{
  "router_score": "sigmoid",
  "n_kv_head": 5,
  "norm_eps": 1e-05,
  "attn_scale": 0.125,
  "init": "normal",
  "lr_mult_down": 0.7,
  "batch_tokens": 65536,
  "seq_len": 256,
  "steps": 5803
}
Below are experts of layer 3 (counted from 0) of a mixture-of-experts language model. Rows are named router (the router's row for the expert), gate (a neuron's input weights, with its number), up (a neuron's input weights, with its number), down (a neuron's output weights, with its number) and show model dimensions 240-279. Each number is 128 + 32 x the weight over its row's rms, rounded and kept within 0 to 255. Numbers have three digits each.
Before each expert's rows: a language model's description of what the expert responds to. This comes from a sample of Wikipedia text that the model never trained on.

# expert 41
What it handles: Open syllables like ra, a, o, La, Ma, Ro inside personal and place names, such as Sa-ra-h, R-ana, Sathy-a, Quibet-o.
router:131118164149125083095142156117111138154175123184147141160095107112146142150160132134056118122147170125111129127088119140
gate0:104153158162136145154087102110121152124197142177102156093062119101171139121081175131137067112058120137128147144156141122
up0:095148100124121140115130132148114108103154108134171132102127154098108147215116125108090211163154172083157123114151163133
down0:115136092130114154100096106114108133161183144122139153065159127138148144135055156145163141085128133062122125070122133210
gate1:152127085113083070129079131141133129111128114061088135125127156125152167077121129174162117146146139107129159119136095072
up1:119092135183187146124139122135139084175146129053093123114155034088118083124097088140133151059141122111192139113090095149
down1:113106107165101143144085120135105095123185151146118151056187141128139148169067130132155115176112108167189088141109134115
gate2:115073125138121156156037122167152140093091113198105097143113048176081103138125128131143152128131171118162108119134103052
up2:069137166156134136157076161150127149129190152128179108102144080139163133124125138120101138119109145107128140092103093131
down2:121137172190093108112137165141120126128157151144169087096220149157198092140162074166085131106070169127150119110146131143
gate3:144100115111143110166093174110128176154096173183103130133159141159109148053087136122144156153082123068165148150149144136
up3:178074119126123209188177111038131137113147168136121156135118124111090114096123121113171108114162113136109152177124150070
down3:152166130073136137186095168155073185150127127144128063121123102083075127146127090173164084170089158170060158142170084079
gate4:118134090104127055098118149121116109116156108105086119124106100090090135063133090102159050161140132176069178092127166141
up4:106142139182155142132153123173108179186152172107166098150104114100160122169108167122139119155120114116194093146121114093
down4:108170134125097100135115149135103111097109149170141114123154124170100132106138105154127100124156130153061150140163144089
gate5:093156088119108142096117147124162138147102103113131095167162150089123136122153119162089107178128129123138137099086095134
up5:088172113146203109131086112158035096139164191143128190118042128182108149092140183098169087082091102169099140142145093159
down5:093155067116156174180135092130163058113135187137089088079122094156144168195121158124149145115127136197078170153054142121
gate6:097126097140154089149101134137145176116160122128100105087181048166144129166105102111133158113152144126152113077112160106
up6:157132166132142181128118125119147053112110120127134125130099160082117159083140170145116102158108172136162161176159139166
down6:104113131045144121142127153185115176133132136157083123104147136143170151130101096110160187205042111204126180138162114142
gate7:120175116130132159118094150124165116106192113149086095080161092121071114101111092099154091128161094132117108102173152144
up7:148168082097158199158123172070146183221129172132117132108173084148118125126091089099197066169138134107118130088150097100
down7:121161143097057196087122209162157165129052147086185167146122125157090069119094166141169105151101189138136149135107154138
gate8:093111149137161121119153151121062159059159138143090169113116149113168187072127198099104108141134093153160129136121144129
up8:137135101173147159141148100082098161111112128155173180137117131163136172128192188129102116103120122179130156088145101093
down8:169071151075132138128146106179151125135116126144207140132117124109146124152174150150113140107079138210119142109124091146
gate9:135123040091166095161082107158148192120150143124048122122121067161143188077151180130122154127091098095138162130118126114
up9:127155203136097150117149182119106091149074091108160114106143157080126124152113073144142089142114112147143182150132096165
down9:127186099131167132126163182151133142100184103155091133117097131071159040174100102123168147130145134123142073142141147135
gate10:107153084086133107146116127117163139114156163106117102143129119140096158078178250142138161103129109107169144123127125156
up10:145093158108103122104140107064171109133130111099136130063079136164193117128058084150132128138158133154060139111128077104
down10:079115143156185157134136071132071178123145152095067185136134107126138109107065057190210114161171113136211114129109102088
gate11:097073115063105157207090099112118187102151129151104133170130075184120146084160115130097124161107171093140158087099129190
up11:103081167070115136196078114123145179097161147158141128143122082166110136097195131105131148168156185095130139083092168137
down11:100175128098139165117215100169146105119109076109255090192115170118070122186144123096122150140132107149125151091123125085
gate12:154128127142169097149095144161084155127149084169086100146143053166122188127126167166112155124160136149151119116123139094
up12:150110155121148126083120109204073165149121144148150162169127120100143080149140148132158134143121104050109089172134142065
down12:163145161148146146127083137080155111128105110160090090139113138154166154193067111132068119089150134128176111095111170091
gate13:083193158159141146180067108184139202150122114160151113107157131158122125107128086120152118126164099121105136186083114146
up13:092092112108138123102165161121134117131113152122099129148118132155122132161151151153103151123090117128101113121158182131
down13:115180176098118085098121161136183106093100081129058107171126120150109107112117122155149101116080153093091201110130143125
gate14:086150119169150093122178186160160161126151112153114100069174055127121127069101138146127186183146162175095105113120149095
up14:180103137113140139066153084088153074120141093054175173137110127117172087073200116086118126103120112114165093144107110146
down14:186093083093085130188123103144143077094101130066095133109080114135138126157160147181112110139159087092112151178114148167
gate15:128199121177141145144176118141101153105067138110143090089111080124121140130132093055122138145079060125159142147142114132
up15:099081128121115088077103136117112098139165137188135167146112189133142111078101147187123126157162138162109115134116113138
down15:094076127149112133121114084158121119125154105078105122158121154129117123179092150114118120177110163196133143119150117114
gate16:185131146099127140149048159176145161048154132118144099132113109163124147087135103200167100131167109097058074180146154130
up16:163131124091116085120119087183172128111199133142185115142117171123129114148090127142128137143088101071121120116084167175
down16:183097148090147086117161062120183141116175134093163132148105114137130153172176124132181136078122156103135104150112151108
gate17:158105148173129152080057187118126142171098114108056084111132103157139145145070174036127142092141154086080109169128076084
up17:072141143114106147129156121129131054113153114146159100136146143084166109050156084173159114187147103143124132157088160184
down17:127113132176133171067122105137103158149041145167145091168150102086140121157091151145104140131100163125129082148174094143
gate18:164132147059166131113120240113121078126119106163122116106123160130107111102095131167163139128124128183114129083154109111
up18:128151117135196083096139255121147155143135106059098144035090154126097087122117132111174143138137148156123130096119141097
down18:116127168048114127043082171136142161167129107180182172090075175082126116190095077183116112176148137128171104198184169125
gate19:148122151130108067107111114150151191083151092148130111159135116163136067128093152157084124137140132168063145108152141116
up19:073188146160135189128127131108150161134139122138129112105183110122166093133126141126147083169151040084186133127112141156
down19:167172158125104143153126152169149137142097102141133117086140101125137162074141152114127140118180116071145100145092146121
gate20:108072096155122118176179182101151201090162148176099146128112116143078122065159131102127113100132133142099101139130093070
up20:137139118136159071126117171130120122129134098143149140094115156152193157095078114114114139101140145126161075102161086129
down20:148155087140142093113160114096167187113097083164129154135079130170190080140146109085101133111118124140165177115176071133
gate21:159136163134077131159075122115150099129097171171130086183124129130134137161081184090160165120135128150087140073131103175
up21:084213123118093150085191141158162159119072114185164185119104120120137119110125076094126185134117128142113190137165105097
down21:094131111136091104102127132121150123160187154148185131128085172133153163140181148114101115140082173148152116157100163149
gate22:089095110136120079142148128158080127108085156089114107133101159109127146123097100100078094122161076114150129063094149103
up22:105126128201079224115162099139114152142156158112111107143139107096171088162126105144177136145112164098101112110119112132
down22:140158153125137092175112134065181129124200146111099171167154098152142107155095122136105090118118148128122084096111161119
gate23:147163128135149171145168168177185075105162117124157135146117110091104092107146056110127094204187098118147125162137113104
up23:128074108108111133119135158105095162093127153066085192079120109131150136082104138193074136067107136136099123142137101190
down23:115088138150106162220133166206139162145137055101093107105161094139128122149149118139115061116160113134122198086168144173
gate24:112128140136171117186098105150142102143151101118104127178131055195152151131103188108120124088122149114153135099125134136
up24:121116097104151131117082105164101157115134089138116105156116118217162099148095134109071047103088138081147146178166122199
down24:129094144092089102122131164107111157080161109070150139118147118155135046150124123151105075129169136135096136153144174122
gate25:100135132099194152151191168134148144151125123096064089119195068115144090136149086093122136154107139172158164061174128166
up25:108111149150127155108139064213140132091177124107137159135148124108120144175031101163166138142091122096107118082135112119
down25:090094155112145159068106102129156167095096130104137133109157142150092114150063123076153109116183143100176136117055118135
gate26:133159114162163100166159128084066155125101189148092073121091135159161162077128180143117124109162149138154117130163117103
up26:099087130107160153100083164124149115144131085152136138153129136189059138136093154175113150077144171164063148101093142168
down26:099085129112123157155122164121149155091164090147096075124133143117174131107095143133107082150108091145108152132176132088
gate27:102136119130168176126163137152160163151100084077084148123115121157098175118130159096193093181107109114163107133126174117
up27:185120140083139144103103123177113092123150168129173150155184176072131112125112134191087178123097083147125146130094078127
down27:167125106179147167117140079114144155161119084124136124108074098150131166134122090151118160119171130130091108125097128130
gate28:180160104128160118072130136112110181084134072091089072116181138116105221098180153180078079112108121062179140061110106092
up28:067136059116191128160166080168130145159109095169156143121153163173160080092106108130111157108132147159121145140162106146
down28:123149115148080102107096170154098114169169174117164060156094151096141117148152108130133128173160145063094109129122169122
gate29:124153215117127055112179090162107154097135071131064081096134145156218173139160137111073157129078108153157155128063074081
up29:156141078165119171136088160109119114126167107171120153127111094114111105118122071141083120136132116094126110171171122143
down29:083129082109082158223150126149149120174078161108161153126091129097130134091153131120153123108157193110168081115150141158
gate30:182151107111153154134171107159166209132150164154167153072058077178136155113097175112129125165153251098154113120064087128
up30:169197102134113109122129177089163095084054176111171104123141130133143150083118136142153104118107129108085106135198115142
down30:148093147152131143133184107144195092122152113125178200154137134124100134184098107158164128125140151108108089121077157123
gate31:176091140120125154090175151116115147152127101133093061099092113149108143120090134131099099177129118103190082157145159100
up31:146094143086142161093185153102097151145134094159096103099129187144150115141096165116163081150117093155165103103156111121
down31:133118175101137130116148130103128148099098111124181138121130162049103137174125172161175155113121092142180140130111104220
gate32:111103176115153125170123180089134165143110107135100110121110135202162141089096140137161128183187136123106161112108137133
up32:131105138126132082140107096114143186141109139115083145095117125170151161089099162122190107160133125134110155097128107143
down32:080106110104145107140078153166169140111107123134144117178113174065047136116094121123136122114156241095049137136124189146
gate33:092135105113167078055079106164119139083104108140129123114132193145099177098100111092094118132126134129129113104154178196
up33:085119140175154138066125140165157156157073124146085128160091151116135163029145142100106111141168107162172105139113167152
down33:123163132125130145081122150188136148112052134087122157135115159130160105104104109054113126159065128081108129186165146139
gate34:111190160148154088165126109134138126155162139098115117122118142135122123142087105109162065150131125135192088123103107185
up34:136150177081102148119066114110127143114129144181138151158085134164151159115090150158159070113174174136138155129124161113
down34:168121116122142082094119064122180124175120127097107160114093115135142158167158147125183101111126135045160132114104136120
gate35:124135142103150037135099107136122136127106129142110136102149093147075138109123125111213166127092115154100107095119163165
up35:145170115079121146161122149162172087139098101123150073148105154136113164131145113127101098143128079063155081082213162078
down35:117092173162122145093111069061120170105065132208168144119115096116108140214142043119147188142129103112124112114187173128
gate36:141159159105149187066136102100123150168140117087128170117165078140112163121116138108126144145146161108129132110136105124
up36:150115096176100085167055110134141173115102111110106144139095147184135146119176174184119079148141172110129167192188155115
down36:108104078124136137111173156069143100083112141172129175177098117119141161100052123175136128129137116099101174181065147091
gate37:102128112097148154164157158099107116154139157124107172128128136174131144091142181142179178121151047112034165097134135145
up37:107138162154105146123089165134083108153084126099069163137162130119085145134143129169140181078189114083096084134130131101
down37:078127098173132138118100077092058150159105149189064175168126118115110122109165113127193137108092109133148115080130128143
gate38:170113107149068105110092167127150149104111121132129127098143088151123137121126064157142181156153161131157148124138108106
up38:122085171111112116087113073127120073118135138135103092181144105117174077172081128119117120166116125123146112129167096164
down38:118163101064186144125133128129132141095148127150114143113076158122131157120088133085148093089091133134150091096111130125
gate39:046152129149123112138150159149186197184176133159065122123079070172099133118096156118150135126151140062151152098142117093
up39:132073150127131124160171174145126072105127157143157116168154157090158150181096084137097086143121157188105163142078123142
down39:140174131085079091112046098099162153085132136097098106130119078083122164084104208150121103098118142090135081120128119155
gate40:140095112145128140120104111107131156062204124116081124138165088173150136088203182152161107116139161155171198153089186141
up40:130127112117169106122149163206075113156081069144111093171131099116107112120120162169134133091132146156095171089132182137
down40:134135101096144097093087178109112069147104161105109211130145130229122149121086103101165129156088144078149092150134086110
gate41:126116141136130135134095085096110177116112153148106168145162143126082124089147124147133131166119125126157184151131137136
up41:151213124105138128135167152129116127141136114098147144111076176135179123140134148099081081100151107113095095126092122106
down41:147133106135099130167159161142124169146174192091045112103143111115157147131092120045125119128117110124090163145139142126
gate42:090139084180150115111156130163067137137132111093077111130134093189180148135119145133092115084083130104179083171130169190
up42:127138126051170098147137133156122109145104110146077162133075127145148140073086077154070091110174067115145108187162159191
down42:163133113105136105101150156111142124152122161153084188097190118169080153117164128165081159169110079123167072159121131176
gate43:102109119158147075129115147086144117162181112136097072112158152171154138142177140099161104139117110096185154169081083123
up43:139036143115141149108155091125111090094084164124135149137158137128104056134103119202116142103139126173154125106125156128
down43:071123131150097155118092172155120155121108130188177116091140157177079096105141135080164154159142087160147187074173143120
gate44:121089149160144089135074090101125117133127083090105124143126100177121154083170128124096113155056146138180140092110080129
up44:114149160150133148104122103100121129142118105149122173067141151141131120123172138068091134116122086096129127105184142117
down44:147133082099128097092217149112072072097131138088090184133112144146136103184102081183134117160139113103123170059151089182
gate45:108120144173117101141108143123084136120176140088117125075168094120123164112133106111132089136140131152129143118149171115
up45:125146142112155093129121149150126104170171211121117094156132119130082083118115172121125134085130120156121068136147129148
down45:142131112122071129114088118192080155107150128145162089119115131165121134051159093083136138090122090152163106155062107132
gate46:088147053113133115128088148181127121135091086093092169088159114165143210112136202125058132122134128121129115161151155133
up46:120150225156113102134146135125118144076119171149137141211063145080165023164132132129158117152117158135154101139090096078
down46:114138114132131142133153163087110168161153120124150098142175158127163115131126103190179119126147057119163144136174079153
gate47:128127204136143171121157151167145155096111115166101084140142093119104133129089099078144182158066082181080137147174092077
up47:119126138123162117131079162120110138122144109189112194133164102141139139149153130068121076167148126173079103071141076127
down47:118156143132104082164108163190141100135120142125161129080106109112046130121079067095084086165146124141133104089125149068
gate48:029107114154102116102125105132107139124187128128093074174185123165105145158143108137192138138085137172187127156129115133
up48:096087094105110119131123145089130203128142140136171094116141149137064120118111165154129119131096135091193089126164177179
down48:119120134169114083110186096136130088113172150110182093154077158152147088123131122116085174161096099193123160140078123094
gate49:130102171100152134182181108149184174105144146162163063126135116074135128121174095141210152179107045146125130114135151130
up49:117065147111117176125084158177122115142132105149112105145178138112152127149119108138129094089136124126168129185109136112
down49:085142081193094099167184141177095102201159168165144171113126102099176178155173131124131103105090108128107107152118119133
gate50:121104111232116115144121137168114158104160117166086123113194103172150100124136116111146067157139134166099137149100162130
up50:087124138135127069108109166132165166145181127154057108117067065187140146113129116120157078130127137129153105148156162168
down50:158085158173071084085133145069142102177129093097127084085137162131152123122115181116120143181166106175120164150172107128
gate51:127130102125109110122175156217086163127137079149137112155132122158198157105124164120106117104098144104143087099144158157
up51:116140115133147163201149173175120157149162123152170095145140146151162116084114105135102112125087137086141100073191110152
down51:091120176121112083084147153151133176079194118208228118119145139113140115186056090097087170070083129041113130160147176116
gate52:086094141141145109153086121155102108109160135087098102113134127146092153112091113108063134144097153116123128081125189158
up52:185148089086139146143167126143129090149112112089108105116140171126154117125162197116133120111102113071176111164132091133
down52:162111131059175096129127068052140168095138121146160120123145088140136120122098093177147148140136135169150115163126145140
gate53:144182155164165113184130162106147162153146150126148126064158080194204145142097098120192142164104158112134101151137113107
up53:167141070138119128102113133060095143154112191107139134128134168049155098124128120111125145115134116156176122169158163133
down53:124107061132096127141072121089118101157112202106055084090091134096124088137110096143107134155071096165101074173182141131
gate54:100157130072155062222155188126108106136155079164140124131124155169075103092150157114102134164129165127166123096148098153
up54:125154147176117148019123114149147135147116140123135065102145125097148196192118114146117114101146081097079155145150139060
down54:186107140150144130104096098122139159123116093114036106156110106134148166092203143116146114138138122124110188164101109141
gate55:086181141097117135146171118064156158141114050159121107061154086106159124055164227127096129102093175077188210116171108096
up55:181094120173099110057106122104109075148151148078111112147150163096065109134124036194128198159139103185102095174144137139
down55:177133116144095134129119133113166125157120156135051125137135140077109167168160116161126091172117103128093084098163128136
gate56:094093122139163111165105118067110127101195145101124113148141144135085146161114083138156126179113147118163140105116162154
up56:105102181089108137129153133098121129138124118141126091119088159170113155151056127064114151179142143086096138196182137126
down56:176141167173190193152129130109120099107102115129153143125101168129150182172105115109112137181116129143053150123078098139
gate57:161113078164101131112073062127081103162156156154124125094141133124097155099112077112170127069131076113113137143053115132
up57:156012142131169125150117104059138065111109152132113115165111152140133118136132171130104091128088112145126158124125110117
down57:164137125147080096139116144115137130182192163145183086122164171129163196145122105109154134135093121117138162181142113128
gate58:166104126139173123143063118125107058168133192140159135165121062138073142179089105131161099142158114157102171129157143161
up58:176147129174161172117103169148072148097116123161123127141111152091073159139116101157136072088185143112098116115155171104
down58:138054060165123093139149127123100074062190172140164123093132079174167159132146168088134137086139105103114161125139174128
gate59:120135078128137065103155093150104128121170108160103106161081109152185183115143194172100149111110145083113098166139145139
up59:097142160103129133136163134109101162147204111157149036146097109146156194073084180077117108101140109134134148048114085066
down59:101166098126130135144185115167101160118145100148155102084097156142151098137157142092023149133108155112169126124167221168
gate60:105130113141113109117134149159157150164131122129124143121089078143137134113119204107112162102165093131149119146110134110
up60:131062153150120122158103146170140135160121106090103096142127086118051154159133156168138156171119167129095140120185094147
down60:073123176139140132127115136120144125060135084172079161146135172173099178098117115148159153193143150131117024155142140171
gate61:143095135100124144196147148134123181122151065141118094122164083174151133119151155178128108085114129026141149128199084140
up61:130167071062159156133110112177128184144162167144117106132122096136132145126127189148064114042143121126136117137108127125
down61:099090104127165131180119165148131137172147159146163122104124109132134090121115095130146177125172079114102125089106154150
gate62:094163054094157108150096136123151173098138144097134133110136141190164150127118123142101134106115121112128188099159112156
up62:154097144111115157170084108146098071122122168165163112115139150120125118155118134124203106118124144103134161128168132191
down62:152099072119133144126146084134085105106136130077160117171094158118108119141146154123111178115123105170143128081094131140
gate63:076152129120155103061148091140139105161157102115091058137170111153140174118147132097115118153098096162157165076088126116
up63:140123195167069135177124115156119097187181060165148123125087066136144041131134130165110152074116120103086112174178065112
down63:169070118127129184166150186172148138148175096054217135070161115123123109176107090175134130174101047082087126144085099134